{
  "n_layer": 11,
  "d_model": 160,
  "n_experts": 128,
  "experts_per_token": 2,
  "d_expert": 128,
  "d_shared_expert": 128,
  "activation": "squared_relu",
  "moe_layers": [0, 1, 2, 3, 4, 5, 6, 7, 8, 9, 10],
  "router_score": "sigmoid",
  "normalize_top_k": false,
  "routed_scale": 1.0,
  "balance_loss": 0.000395,
  "balance_bias": true,
  "router_logit_norm": 2.0,
  "init_std_router": 0.0153,
  "lr_router": 0.00123,
  "vocab_size": 2048,
  "norm": "rmsnorm",
  "norm_eps": 1e-06,
  "tie_embeddings": true,
  "optimizer": "muon_variant",
  "lr": 0.0109,
  "batch_tokens": [65536, 131072, 262144, 524288],
  "seq_len": 512,
  "train_tokens": 591800000,
  "steps": 7180,
  "dataset": "wikipedia_en"
}
Below are experts of layer 3 (counted from 0) of a mixture-of-experts language model. Rows are named router (the router's row for the expert), up (a neuron's input weights, with its number) and show model dimensions 0-159. Each number is 128 + 32 x the weight over its row's rms, rounded and kept within 0 to 255.
After each expert's rows: a language model's description of what the expert responds to. This comes from a sample of Wikipedia text that the model never trained on.

# expert 27
router [ 37  89 170 105 110 129  96 113 122 157 113 151  67 105 178 147 135 188 108 154  98 137  76 155 106 101  93 135 123 150 152  64 103 122 147 154 104 119 133 156 212 124  75 108 190 190 135 143 145 112  67 112 126 141  85  87  77  98  98 155 115  95  93 109 132 115 127 143  83 158 170 129 118 126 121 100  89 119 114 168 112 164 118  95 143 132 175 109 149 119 184 132 112 124  98 150 229  90 199 128 127 147 100 122 117 123 105 126  98 210 154 171  93 115 128  93  96 121 119  83  90 155 130 178 127 122 157 171  99 119 174  91  95  87 140 174 163 161 122 117 148 115 114 166  92 123 115 129  86 114 101 175 107 155 145  93 121 102 100 122]
up0 [ 75 144  84 176  89 199  64 108 104 113 140  80  74 148 135 104  75 190 130 114 167 106 161 147  69 125 119 198 169  83 104 151 149 141  90  98 156 101 156 166 146  88 132 141 161  82  96 115 111 112 157 144 104 105  89  76  97 143 124 131 111 175 119 160 120 156 125 110 102 144 167 102 118 145 123 136 103  24 134 140 138 152 112 119  96 106  85  82  75 113 149 144 191 139 155 132 120 147 153  73  66 168 130 110 138 129 134 111 134 123 161 121 118 151 156 116 156  47 116 157 122  93 120 117 127 148 129 124 154 101 127  93 118 164 175 148 145 139 223  67 120 109 118 137  49 159 123 156 118 156 140 179 155 133 113  99 131 101 145 142]
up1 [ 77  94 162 100 175 134 151  95 137 190 125 123  98  68 115 118 141 145  97 140 130 228 167  75 214 149 150 182 158 129 120 160  85  99 148 157 176 139 160 145 111 108 156 157 127 140  93 149  94 126 129  43 160  73 111 185 105  68 154 137 153 155  93 137 153  99 145 115 113 122  94  90 106 110 153  98 113 143 185 123  83 160 194 128 158  71 158 156 159 104 156 130  90 163 158 178 134 146 141  97 168 139 103 113 149 114  97  84 154 106 104 185 128 160 116  83 166 136 157  98 134 140 161 149 129 154  97 216 134  82 133 114 114 189 121 110 113 136 132 129 124 164 116 164  79 109 165 111 145 129 121 122 114 110 169 126 149  99 104 113]
up2 [122 156 175 156 101 140  81 135  77 151  93 101 121 121 104 125 142  76 121 158 126 182 100 149 183 119 145 129 156 111 101 114 178 159 119 161 101 163 143 136 132 136 132 180 156 143 110 230 145 143 137 144 112 157 201 122 147 119 128  81 130 145 146 124 100 103  92 155  89 171 103 101 142 100  93 134 103  96 120 164  80 173  89 134 211 132 136 152 148 201 152 124  98 139  77 135  78 132 158 102 118  86 163  94 135 221 214 117  72 177 137 147 118 158  92 127 109 152 171 118  91 105  85 168  57  96 113  92 127  65 125 143 127 116 114 106 126 124 135 122 182 135 164 116 126 105 170 131 115 162 128 125 173  93 140 167 153 105 123 105]
up3 [141 108 204 142 127  95  91 137 119 148  77 123 138 126 106 117 158  97 149  69 145 101  63  85 119 138  96 178 155  71 133 126  76 140 135 147 152  76  88 117 181 179 120 145 120 105  93 132 202 136  93 111 151 155 120 126 110 142 110 175 127 131 147 114 191 155 117 118 104 149 116 116 113  68 135 106 116 112 201 152 192  49 138 130 151 183  96  63 158 157 154 165 140 180 155 133 179  87 126 109 119 164  75 108 110 119 173 133  97  93 115 154 110 118 124 162 214 103 144 145 139 110  88 105 138  95 130  97 123 206 141  94 135 102  52  93 114 124 103 101 157 116 100 134 124  81 152 128 129 178 126 135 144 169 108 114 116 162 112  95]
up4 [ 89 131 141 120 180 167  50 161 122 134 115 186  83 131 186 125 189 135 127 168  97  47  90 138  95  91 145 133 144  91 160 167 100 141 118 129  86 117 124 134 177 140  75 171 162 143 116 115  81 135 120  92 111  91  92  85 115 135  85 127 143 128 110 128 141 107 153 111 144  66 181 169 190 144 157 123 151  69 130 142 123 193 131 135  91 121 148 185 195 126  95 123 177 100 172 108 148 153 139  96 180 157 108  94 136 162 124 138 124 203 162  66 115 128 115 144 118 121 166 103 126  99 135 132  93  83 176 111 171 115 187 131 125 167 110 152  79  89 122  86  72 130 106 118 171  85 104 130  79 151 146 160 134 141 158 144 143 126 139  96]
up5 [122  99 184 123  89 112 120  94 115  66 103  97  76 113 104 211 138 157 137 178 124 165  72 145  81 124 166 143 126  93 184  90 128 175 113 131 120  44 149 190 146 103 111  87 151 171 154 125 119 171 122 140  89 110 136 184 155 171  97 127 142  70 103 132 142  78 140 127 154 152 182 119 140 145 116 139  91 169 124 118 109 116 158 122 166 139 104  48 126 103 125  81 159 145 116 147 134  62  95  79 147  84 145 140 148 145 110 114 107 181 130 135 177 201  94 127  88  86 151 116 124 169 169 142 115 100 103 127  65  91 135 119 124 111  78 149 146 165  99  84  84 129 133  81 113 114 140 134  75  72 126 115  91 150 126  95 163  99 115 124]
It responds to: Capital letters in country codes and coordinates, such as CH-N, TU-N, °N, plus the -ov piece in Slavic names like Astanov, and percent signs.

# expert 2
router [153 188 120  50 143 132 112 127 109 137 151 145 127 118 165 165 126 144  79 183 153 160 119 123 159 118 129 163 174 132 122 111 132 121 183  92 151  92 134 180 173 123 118 117  64 138  43 142 111 129 173  99 102 125 140  67 114 227 131 141 135 169 104 173 180 205 133 130 167 152 123 126  99  84 173 143  70 175 149 122 113 145 127 100 130 145  91 112 145 141  79 122  99 119  95 163 103 184 152 164 119 124  99 123 111 129  86 140 135 132 110 161 138 186  95  69 105 167 139 114 105 129 113  62 154  88 116 185 166 135 168 152 126 188 156 109  80 140 123 154  94 167 122 155 167 153  92 110  88 113 101 101 143  77 147 103 139 176 118 143]
up1 [125 161 205 131 135 168 126 107 155 134 124 136 103 138 108 133 146  95 107 163 150 221 103  74 165 124 132 108 162 108 118 115 121  79 147 127 165 142 130 129 142  86 106 126 106 137  82 137  87 117 163 173 200 127 153 174  74 144 144 118 119 152 134 160 125 106 160 151 183  90 100  90  76 161  71 137 151 146 154 174 119 103 154 155 105 103 143 118 141 144 108  80  68 175 127 153 134 191 124 143 101  89 110  61 134 144 149 121 155 118 141 175 110 185  73  36  76 131 184 136 109  63 172  90 115 131  36 111 113 114 127 124  87 149 113 160 114 128 139 153  98 130 124 110 120 158 199 129 101 145 129 113 116 158 191 104 159 125 110 130]
up2 [182 117 181  83 168 126  61  60 160 106 185 118  99 123 120  91 144 101  90 117 150 160 144 133 123  95 141 132 144 106  85 124 158 146 116 163 117 140  72 176 162 111 135 156 142 151 144 113 116 178 140 179 173 170 125 155 115 139 162 187 177 119 144 120  95 172  86 167 122 160 163 138 193 128  81 162 106 144 119 109 150 135 115 126 187 183  71 127  68 148 185 143 136 177 113 145  46 107 172 184 115 104  46 134 129 157 106 157 126 121 148  90 197 158  93  99 145  95 132  96 118 102 143  56 114 169 134  94 152 131 150 112 121 104 173 109 103 147 120  97 125 168 142 110 119 148  84 112 134 131 143  77 127 145 137 147 106 155  76 110]
up3 [169 155 142 117 107 116 108 128 107 116 113  96 159 140 125  68 195 116 174 115 173 160 165 167 165 147 148 127  87 142 102 125  94 174 136  99 170 104 138 155 213 113 185 154  97 114  47 141 149 125 151  79 194 134 104 134 128 132 139 130 134 123 142 189 121 162 165 110 110 184 113 111  98 121 104 165 113 120 113 137 189 113 119 118 161 193 120 115 175 131 129 145 106 103 110 184 156  68 133 108 137 193  85  82 104 167 184 167  93 110 180 153 119 110 173 163 200  86  97  94 134 130  97  91 167 127 100 106 129 135 122  88  85 130  78  58 150 106 156  82 146 135 113 125 104 128 139  75 133 153 145 152 135 132 138 117 127 209 133 133]
up4 [ 95 151 154 140 120  79 160  92  86 114 125 126  65 111 134  83 139 173 180 163 117  90 119 108 128  83 148 130 190 163 121 142 102 168 114  60  40 105 185 134 121 116 160 108 125 146 134 107 115 133 133 112 124 100 116 121  77 107 158 122 119 153 150 184 118 186 119  93 147  91 134 145  92  99 109 138 164  98 167 184 102 187 129 106 109 153  93 138 115  65 127 148 136  79 113 132 110 173 145 114 173 132 131 134 145 145 147 139 110 114 158 139 185  79 105 202 124 128 107  78 169 165 136 120  98 100 150  84 130 125 164 198 122 105 151 139 132 117  48  69 154 158 115 130 158 130  90 103 190 114 104 139  65 179  95  89 167  89  85 154]
up5 [117 117  74 195 104 107 135 130 159 166 141 135 152 148  71 101  99 130 172 200  82 128  85 119  97 144 162  94 129 124 187  73  80 105  77 100 111 145 141 145 104 135 107 126 165 124 120 155 185 110 150 160 167  99 145 205 135 134 127  96 149  90 157 113 177  98 135 177 145  91 156 128 126  74 154 109 108 192 117 151 127 124 168 132 127 119 155  99 103 180 157 162  81 121  70 124 156  75 119 146  97 100 212 119 138  95  91 143 141 128 135 153  75 181 112 106 134 166 101 115 121 194 185 139 140 102 116 113  73  98 120 119 147 148  51 145 108 124  94  95 108 154 113 102 154 113  58 132 114 114 139 168 124 187  97  95 120 168 136 160]
up6 [198 150 142 138 131 113 105 114 179 137 152 153 119 130 117 139 117 118  85 142 165 153 136  62 133 143 156 142 158  79 143 104 116 148 110 140 149  74  98 187 141  94 153  57 182 143 128 112  46 188 137 136 122  74 143 126  77 164 149 122 100 129 190 122 183  83 105 154 173  93 110 113  95 160  99 106 152 126 102 125 118  97  64 174 180 112 162 136 102 131 121 112 133 109 108 159  96  66 155 127  98  68 152 150 130 106 136  84 124 142 109 141 109 203  79 153 125 112 137 132  98 143 192  79  93  92 128 146  92 169 165 109 113 150 182 140 147 121 132 120 120 158 108 131 138 178  67  87  98 207 134 123 100 128 154  82 162 118 101  77]
It responds to: Consonant-plus-a word pieces inside Japanese, South Asian and other foreign names, such as Shi-ga, Ichi-ga-ya, Shi-va, Ka-, Na-.

# expert 51
router [151 144 200 172 167 116 133  90 115 142 170 117 115 148 104  93 166 123 130 132 137 111 158 147 183  72 164 142 151 134 115 162  70 174 165  93 135  87 139 174 114  79 163 169 133 147  89 128 148 192 148 130 116 149 182 118 121 135  72 160 210 169 137 157 177 149  89 104 134 120 192 133 141 134 107 157 124 192 100 170 139 126 158 119 105  90  90 132 139 209 160 144 102  82 114 115 163 133 166 127 149 140 105  70 147 152 113 112 150 140 122  99 147 125  70  80 143 139 153 115 108 155 106 155  84  91  93 117  97  64 117 149 184 129 162  90 176 146 161 117 114 143 141 142 104 182 115 154 126 202 113 141 124 179 161 199 125 112 159 144]
up0 [162  79 122 143 154 138 113  97 103 125 140 131  60  98 122 140 119 151 171  88 177 121 100 170  91 109 123 130 177  97 158 112 101 108 122  97 175 141 192 130 114 173  56 141 168 126 155 137 143  36 122  97 182 113 150  76  94 114 135 151 173  94 130  99  97 172 118 182 124 121 107 102 125 129  68 108  99  82 117  70 178 150 120 149 120  59 131 142 128 126 124 109 107 141 196 189 114 202  97 145 103 120  94 112 131 109 166 144 100 158  85 132 112 129  89  84  82 113 164 117 180 156 145 166 117 100 111 152 162 149 147 168 146 132 161 109 138 100 162 100 138 123 108 121 194 136 111 160 171 151 133 133 168 210 114  75 112 169 113 109]
up1 [ 65  87 158 117 167 153 158 114 119 141  62 149 115 134  99 129 141 115 120 138 139 189 130  79 128 163 144 163 102 110 118 123 113 153 160 112 135 140  99  86  99 110 123 168 161 229  82  94 139 107 132 159 138 101 166  95 138  81 196 135 122 142  82 100 150 115 181  99 150  68 150 106 157 139 179  74 138 104  36 120 122 145 158 175 113  95 149 114 123 110 123  46 112 161 167 155  97 125 150 123 101 117 134  40 149 146 138 112 147 134 109  69 170 159 150  82 111 156 166 120 128 111 170 155 120 153 106 178 155  96 127 149 105 123  84 123 127 192 116 153 119  80  75 127 119 145 148 110 182 134 122 134  92 148 161  90 157  70 165 129]
up2 [145 157 148 107 160  61 118  90  99 162 129 102 124 130 131 140 126  76  89 106 216 122  86 171 127 159 182 121 143  97  89 149 143 118 118 137 164  93 154 137 149 147 109 173 149 149 105 165 165 139 183 130 120 122 158 110 174 144 152 130 168  96 126  58  72 198  95 131 100 120  57 140 132 123 113  78 110 148  72  99 196 151 130  95 211 162 107 156  99 136 108 122 131 166  83 130  92 139 143 105 124 116 134 120 145 149 142  88 137 148 116 112 142 124  84 137 144 116 112 124  98  61 100  89 150 152  94 134  93 132 125 146 112 155  78 132 123 154  82  46 208 124 173 116 120  93 107  68  95 146 132 123 140  67 162 143 156 134  97  62]
up3 [ 64  77 139 111 166  97 118 134 111 113 129 163 110 158 129  85 171 104 214  85 107  68 125 121  94 135 119 122  63  89 113 122 130 122 195  89 140  99 158 115 141 136 132  99  95  50 116 151 133 139 171 144 118 127 181  94 119 131 126 192 144 120 138 114 171 158 177 161 109 138 114  94  54 148 123  96  91 126 133 145 176 102 139 217 130 164  78 114 161 117  84 120 131 115 125 161 163  84 111 186 139 191 106 103  89 191 151 167  78 105 155 150 111 127 180 123 177 152 105 140 100 134 113 117 156  94 139 114  54 152 113  43 101 133  98 129  97 124 117  89 133 135 140 120 144 114 122 166 163 104 108 142 119  97 116 137  69 138 135 101]
up4 [107 152 160 214 153 122  68 102  78 154  96 137  97 168 157  85 150 107 126 144 141 131 116 123 123 127 206 162 158 186 141 137  77 123 114 134  82  97 203 124 113 136 172 133 100 113 142 101 118 150  96 116 121 104 122 125 158 143 147 142 140 115 138  98 146 125 197  93 101  92 132 139 126 157 176 162 143 106 147 143 121 140 144 126 158  78 107 152 109  95 102 100 169 116 119 165 106 100 158 120 228 130 111  91 116 138 139 212 123 108 124 132 189 112 163 153 157 129 100 143 138  88 158 144  55  77 135 123 145 165 147 132 114 131 203 127 125 100 128  80  54  91  76 128 135 145  85 120  71 139 102 158  98 150 170  87 170 176 122  70]
up5 [143 128 163 107 125  53 116 130 115  79  93 131 119 103  92 182 126  84  89 141 117 154 126 106 106 138 133 111  94 125 107  76 129 180  83  95 179 138 183 144  82 113 123 184 108 111 136  74 152  32  88 124  94  87 144 197 132 155 122 124 121 128 142 140 167 100 118 178 129 113 162 110 144 103 131 128 155 121 118 128 145 108 124 128 133 132 130  64  94 182 105 138 131 122 124 162 149   0 174 131 187 124 146  84  83 213 133 129 141  98 131 121 140 134 133 167 131  91 107  93 148 136 120 180  99 159 132 126 100 122 145 141 108 123  73  70 132  93 162 103 107 132 143  89  77  90 159 119 126 132 130 127 125 128  83 147 171 140  56 170]
It responds to: Numbers in table cells, closing parentheses, and final pieces of words such as Swit-z-erland, vent-ure, Swe-ar, plus words like played.

# expert 20
router [145  54 150 112 174 122  66 126 134 106 119 167 177 151 131  97  81 158 122 130 106 129 154  89  92 165 162 157 126 143  62  99 106 111 145 129 150 131 105 111 127 153  89 130 108 107 148 194 111 144  90  91 168 162 146 159 100 140 126 203 116 201  60 122 116 122  68  67 103 158 109 102  75 173 129 130 132 139 140 172 149 162 158  70 125 147 145  92 124 104  86 174 102 119 169 105  99 104 177 140 137 134 108  49 186 138 154  85 104 156 156  91 123 127 102  98  86 127 128 123 153  88 132  99  95  80 144  87 138 160  98 165  77 113 116  92 190 158  79  55 115  89 102  93 136 133 119 132 144 114  81 123 125 114 155 140 162 159 113 156]
up0 [154 126 126 148 149 120 105  81 132 116 108  66 117  96 115 135 104 152 162 149 132 122  79 129  78 134 110 124 148 162 177  98 115 124 135  88 150  76 177 120 162 122  81 122 172  97  94 138 148  85 183  84 135 129  75  95  92  94 163 148 139 203 117 106 169 150  64 117 177 126  95  91 144 116 114 164 104 113 137 131 137 151 164 126 112  88 141 133 176 156 165 121 128  91 136 186 102 181 141 184 108  95  60 152 170 107 107 102  84 218 159 157 146 177 128  81 115 136 116 139  63 143 136 120 124 121 166 127 162 126  57 121 105 146 165  66 146 103 113 103  95  62 112  70 127 148 138 144 118 144 117 116 165 178 130 161 202 165 150 126]
up1 [135 172 150 108 197 147 154 125 116 105 150 105  86 145 116  83 141 117 179 190 119 195  17 115 134 141 141 159 158 120 114  67 121 133 111 163 139 144 180  90 101  92 103 152 183 137 134 138 109 107 157 182 139 156 119 171 114 111 178 157 138 151 105 126 119 115 116 121 135 104  91  58  97 106 121 132  71 119 121 148 140 150 151  96 177 168 140 156 150 155 114  91 100 115 137 221  86 114 143 160 134 110 126  41 195 155 126 110 140 138 125 144 146 152 111 121  66 138 148 138 116 141 159 124 158 210  73 118 141  70 175 158 143 133 107 157 111 106 147  94 112 130 120 117 138 175 170 104 137 126  96 159  48 134 164  95 111 126 146 114]
up2 [163  79 196 125 154 154  47 113 103 146 158 154 135 120  75  89 157 125  86 116 191 178 143 126 122 160 137 102 185  79 106 170 127 126 142 133 110 112 152 138 161  74  63 138 155 105 100 143 131 192  87 164 166 151 138 143 142 175 134 129 129 174 113 139 112 117 107 175 171 184 138 143 193 135  88 137  90  98 130 130 203 173 169  97 155 119 143 187 142 154 119 206 123 155  79 164  76 103 161 107 119 121 135  96 155 144 188 144  81 124  79  97 139  71  84 107 150 125 167 105 111  74 123 124 115 152 162  76 124 125 113 137  83 112 115 133 136 148  99 120 129 152 159 140 142  77 163  82 113 123 115 125 157  72 127 157 123  85 144 110]
up3 [154 101 127 126 135  99  83 135  88 124 122 122  98 137 105  91 102 123 127 121 128  86 112  99 129 136 176 166  98 111  88 184  85 162 193 137 178 129 222 193 144 136 162 106 120 127  79 174  95 143 156 101 145 113 149 105 162 112 118 177 194 140 124 112 176 127 154 100 133 137 123 111  96 110 135 128 134 132 140 171 136  74 179 123 202 155 112 153 183 138  81 169 177 154 115 216 121 109 160 165 183 139  97 128 107 154 189 147  99 147 122 153 120 107 170 188 147 158  97  99 189 145 157 129 139 127 162 134 164 168  88 107 128 126  78  95 137 156 130 109 167 153 139  81 144 164 124  97 169 196  97 176 159 154 139 127 151 175 129  95]
up4 [109 124 142 168 114 104 121 155  72 139  95 138 122 107 182 110 114 141 118 146 130  33  80 101  69 131 150 121  89 181  83 130 150  88 153  80  98 121 136 148 175 156 171  89 103 137 158 126 145 132 132  99 143 148 168 118  85 136 140 177 181 186 190 105 108 184 174 143 117 120 151 156 119 142 159 142 170 133 176 153 122 138 135 137 140  89 139  89 130  74 143 138 105 138  97 121  84 101 133 142 183 144  83 115 114 170 136 101 150 183 109 145 159  76 138 228 178  80 164  79 118 126 181  84 137  47 132  75 110 137 106 121 142 157 123 119 204  80  67 128 104 114 141 124 114 145  86 146 157 139 100 150 122 162 121 160 146 122 129 122]
up5 [103  86 119 128 105 114 130 171 110 103 130 169 130 106 124 127 193 153 125 168  57 130 114 134  93 150 195 111  95  74 125 184 154 147 146  89  76 138 184 196 106 145 156 120 176 146 174 121 156 104 139 116 145 151 133 201 130 128 115 110 149 124 106 150 166  84 113 161 128 128 170  66 134 128 164 132 108 177 109 126  87 168 229 101 169 149 177  57  85 120  98  83 156 128 161 180 152  61 121 107 138 144 157 111 157 205 155 133 148 166 158 145 162 136 115 135 130 105 140 105 146 139 118 127 107 129 135 138 104  90  80 105 147 125  87 175 189 126 128 115  89  97 164 111  70 107  95 110  98 150 113  91 126 181 122 121 127 113  85 158]
It responds to: Uncommon letters such as H, J, Y, Z, X and j, x at word starts or inside foreign names, e.g. J. R., Zheng-z-hou, appro-x-imate.

# expert 56
router [126 115 124 189  92 133 159 105  86 190 110 144 114 157 100 111  66 148 107 142 115 117 128 177 116 162 144 154  82  95  96 119 136 172 116 111 141 164 101 184  91 138 177 114 112 124 122 148  85 175 149 142 133 136 135 161 122 114  77 109 134  83 146 101 114  93 136 108 170 163 105 148  41 142 174 146 163 144 104 173 104 131 138  67 115  88 198  86 128 123 146 130 134 118 181 152 144 132 168 135 125  85  95 112  66  66  88  91 184  85 138 127 134 117 133 169 130  74 209 137 123 114 142 161 127 119 140 150 145 136 145 145 137 124 171 124  99 142  84  80 149 104  94  91 168  92  55 101 119 119 121 202  75  80 168  89 121 180 120 107]
up6 [165  83 124 126 144 157 167  80 156 101 123 139 163 154 169 150  95 176  63 137 136 149  97 123  86 112 192 146  97  87 145 127 108 171 114  90 139 151 109 179 115 103 159 147  99 106 196 160  43 106 118  72 101 101  82 116 139  63 103 149 193 119 197 110 158 145 153 118 104 103 111 136 113 170 154  91 138 125 122 168 146 128 102 129 168 138 132 120  71 123 124 156 145 196 127 131  99  93 137 147 137 161 145 110 145 102 122 107 167  57 138  86 152 122  63 156 127 143 149 140  55 127 137 170 102  97 113 100 103 163 177 111 104 152 175 173 180 155 133 171 109 138  92 105  97 139  95  69  90 175 163 116 119 170 155 141 177 124 124 119]
up7 [166 131 174  64 143  72  90 172 143  89 122 169 164 114 113 149 126 213 111 147 172 167  70 143 130 134 128 172 163 131 107 124 132 106 100 176 126  58 152  74 119 137 178 114 125 126 144 156 125 107 133 222 171  89 102  98 162 106 130 161 129 138 117 123 108 148  89 119 127 188 114 146  83 116 139 107  44 142 126 122 128 106 153  95 130  64 133  92 132 137 100 128 108 114 191 142 140 105  95 128 136 134 135 143  70 153 155 109 214 106 145 131 161 164 104 125 114 131 160 156 105 193 116 111 154 167  95  64 156 141 185 120 170 130 132  83 108 140 130 107 138 107 129 159 152 196 110 178 113 109 123  93 172  69 136 148  80 105 128 147]
up8 [ 99 142 160 102  86 124 154 104 146 185  90  73 130 152 118 182  94 136 106 168 125  98 162 175  67 128 141 106 117 104  50 160  95 163 121  76 114 122 133 184  67  81 165 133 117 150  82 126 131 137 151 149  85  75 108 144  81  96  74  81 120 166 170 118 142 189 166 114  89  90 182 110 107  98 109 163 157 125 107 152  74 121 112 200 167 112 176 136 130 144 158 126 173 113 132  99 108 133 121 181 155 145  69 124 108  52  94  70  93 152  93 152 115  86  75 119 131 129 197 134  82 151  92 175 130 176 118 151 123 102 157 110 103 141  89 118 166  85 100  98 100 115 118 137 103 110 132 153 137 104 134 145 168 117 116 143 138 134 109 103]
up9 [134 156 132 190 147 105  87 139 122 159 119 113 111 112 132  66  64 198 135  36 116  71 139 134 180 173 131 110 120 150 151 143  47 101 184 158 131 163 119 171 105 127 109 154 104 156 163 147 106 118 146 139 159 117  80 104 132 114  65 152 138 155 126 175 152 166 146 119 115  79  90 145 153 122  81 177 117  49 150 132 136 149 147 105 161 167 109  66 146 159 173 126 152 136 179 186  91 176 141 120 144 106 103 129 106 183  71 118 177 120 122 103 172 135 121 108  99  95 157 137 159 107 170 143 100 114 172 145  74  87 101 130 110 106 173 140 107 145 196 124 146 127 146 109 144  81 123  86  99 116 121 152 153 166 131 164  99 113 162 164]
up10 [159 126 174 185  61  97 132 127 159 152 124 116  80 101 114 103 102 146  44 155 139 111 115 143 129 130 124 133 155  96 154  97 157 156 131 101  80 147 143 148  75 127 124 146 188 103  86 183 140 127 103 149 102 157  91 177 114 138 115 118 156 142 151 127  76 192  89 117 160  95 106  68 146 136 100  99 119 136 165 152 154 176 138 147 119 153 154 140 175 119 175 121 137 188  91 118 193 174 127 128  77 135 111  60 189 130 145 134 170  86 132 122  98 152 104 153 134 137 171 167 151 162 195 178 125 134  89 139 160 134 109 128 119 152 125  43  56 115 111 162 161 185 160 135 101 123 110  90  81 101 148 150 126  76 112 148  84 163 104  96]
up11 [146  93 188 124  93 189 134 158 142  80 133 193 145 162 170  90 202 164 134 152 117 149 150 144 138 133 190 139 164 126 114 145  86 137  90 131 154 181 131 161 124 113 178  94 108 158 167 147 122 169 179 120 140 106 150 124  76 141 182 125 128 156 151 153  76 145 153 144  82  96 140 137 108 165  97 145 146 154  55 111 166 101 125 175 166 119 118 117 134 112  97  99 129 136 156 152 135  94 133 126  84 106 123 189  89 131  92 167 122 136 193  76 115 134 133  99 142 159 109 158 201  62 101 153  86  87  99  91 200  36 109 104 122 142 134 118 156 137 102 143 146 152 158 107  95 134 150  95 145 152  82  89 139  79 179 115 130 106 153 116]
It responds to: Common nouns for places and things such as office, station, village, church, species, War, plus plural -s and -ities endings.

# expert 52
router [152 146  95  90 125 126  46 165 183 114 110 100  81 182 135 147 144 164 166 106 141 134 152 184 111  82 141 115 115 191  92 148 172 123  62 135 147 132 165 127 106 105 108 168 129 128  95 108 119 114 143 129 155 143 120 119  82 138 107  91 147 145 142 140 175  62 200 125 192 158 129 123 119 117 128  72 129 168  96 121 152 108 134 136  99 144  87  79  90  97 139  85 107  97 133 139 142 121 101 130 114 143  55 131  89 175  91  54 106 165 173 123 135 131 149 108 145 152 193 160 124  95 102 136 148 117 121 138 147 159  92 104 137 106 120 176 113 104 150  97 153 116  86  83 152 170 103 127 152 143  82 152 193  68  82 131  94  67 148 212]
up1 [ 95  87 205  40  82 138 146 120 128  73 102 127  69 157 136 127 135 153  93 119 104 175 114 142 149 137 124 153 133 131 169 186 126 162 160 134 156 132 189 110 108  64 108  99 121 192 102 137 120  88 135 111 189 102 120 130  76  81 126 172 125 125  50 169 162  93 148 131 186  83 155 142 136 138 121 119  76 123 101  99 131 102 154  88 102 116 139 118 134 150 104 112 130  79 134 167 114 166 149 108 145 116 130  78 116 112 100  93 164 176 111  98 155 126 163  82 114 146 152 118 172 166 163 187 130 139 136 136 161 181 114 132 150 183  93 139 158 162 173 118 153  72  53 117 118 107 106 211 116 120 122 127 107 166 120 130 114  91 159 171]
up2 [108  90 103 104 224  65  97 133 156 123  82 134 123 144 204  76 164  52  93 132 101 118  97 120 151 126 161 149 120 153 141 106 167 103  66 159 109  50 152 131  95 147 150 147 150 134  92 140 165 130 154 191 102 117 104 136 117 153 131 193 178 150 150  93 128 174  99 150 148 162 132 112 157 148  90 160 152 137 103 149 214 157  66 145 144 165  70 100 110 141 175 181 142 156 116 127 132 125 146 191 126  85 180 119 139 142 145 123  66 108 114 168 124 162  54 138 175 159 104 102 125 111 141 127  75 131 157 125 150 132 143  94 151  76 110 117 117 121 147 136 155 125 111 112 107 124 101 146  94 153 121 171 138  95 140 118  64 146  97 108]
up3 [ 91 143 156 138 125 122 130 159 132 100 116 116 113 124 124  86 171  93 154  60 184 115 105 145 168 143 103 116  90 120  69  92 101 126 159 117 159 184 118 102 142  98 182 115  93 164 133 140 112 149 149 114 150 125 161  67 111 121 156 145 128 143 108  87 179 149 197 131 149 114 138 137  98  76 114 133 131 151 176 151 204 123 121 109 146  94 115 129 128 215  84  91 108 106  83 121 181 111  81  97 164 195  56 127 138 185 132 164  83 113 171  77 116 103 140 187 117  88 133 105 122  53 134 133 120  81 155  88  85 146 117  83 122 117 154  81 106 154 148 148 172 101  75 156  98 174 138 163 139 119  85 136 163 146 177 149  88 138 142 127]
up4 [136 187 152 147 148 155 100  95 112 149  99 104 137 141 165  57 133 115 128 137 112  16  87 192  96 108 140 116 167 143 158 126  70 104  83  93 139 113 100 114 202 141 112  93 132 142 102 167 109 134 117 138  71  54  86 136  84 167 152 135 122 158  94 147 138 204 137 148 126  97 142 153 136  88 119 126 150 100  80 132 109 156 141 125 104 114 134 107 146  85  75 110  95 159 117 151 136 130 143  68 141 179 118  90 121 126 128 194 111 162 141  76 107 133 124 190 159 157 145 133 144  98 224 148  97 130 139 126  91 178 115 190 156 130 180 122  96 131 130  57 164 106 104  79 124 164 118 147 142 122 104 121 111 144 129 163 143  85 108 132]
up5 [105  89 111  57 156  42 174 147 117 137 130 156 114 116  44 158 156 112 138 135 114 127 121 114 127 204 166  80  93 163 129 103 162 178 133  94  78 143 112 132 106  94 118 152 134  97 171 149 174 130 119 148 161 142 123 202 101 104  68  83 141  94 118 108 148 108  93 176 116 118 191  98 142 149 193  90 119 152 148  94 102 116 104  99 167  99 164 121 113 130 128 106 136 126  84 169 139 104 136  88 164  83 121 102 104 207  74 157 131 172 147 146 117 132  96  59 153 109 100  83 124 137 126 203 142 137 172  99 111 142  96 114 118 145  95 154 122 119 162 113  72 128 168 132 107  91 136 143 114  93 135 153 165 135 129 182 154 126 117 198]
up6 [149 134 105 168  73 114 180 117 136 154 101 106 123 168 138  88  81 124  73 164 147 146 166  40 116 136 135 149 127 126 106 149 110 151  85 137 135 130  97 182  68 116 115 154  90 126 156 143  57 117 108 119 123 128 126 148 121 184 102  67 151  90 167  65 135 157 161 186 106 107  97 103 154  88  77 102 105 133  73 132 153 128  46 138 179 109 158 128 140 165 151 136 124  95 165 121 121  85 105 106  91  84 138 117  88 101 116  73 162  93 146 158 107 131  77  96 172 162 119 175 112 184 158 170 153  58 110  79 117 146 114 108  71 151 166 116 145 104 150 151  90  96 108 131 127 146 142 151  98 132  98 122 179  96 152 181 108  90  92 115]
It responds to: Count and time nouns like time, year, season, number, month, day, form, plus suffix pieces ion, ure, ization ending words.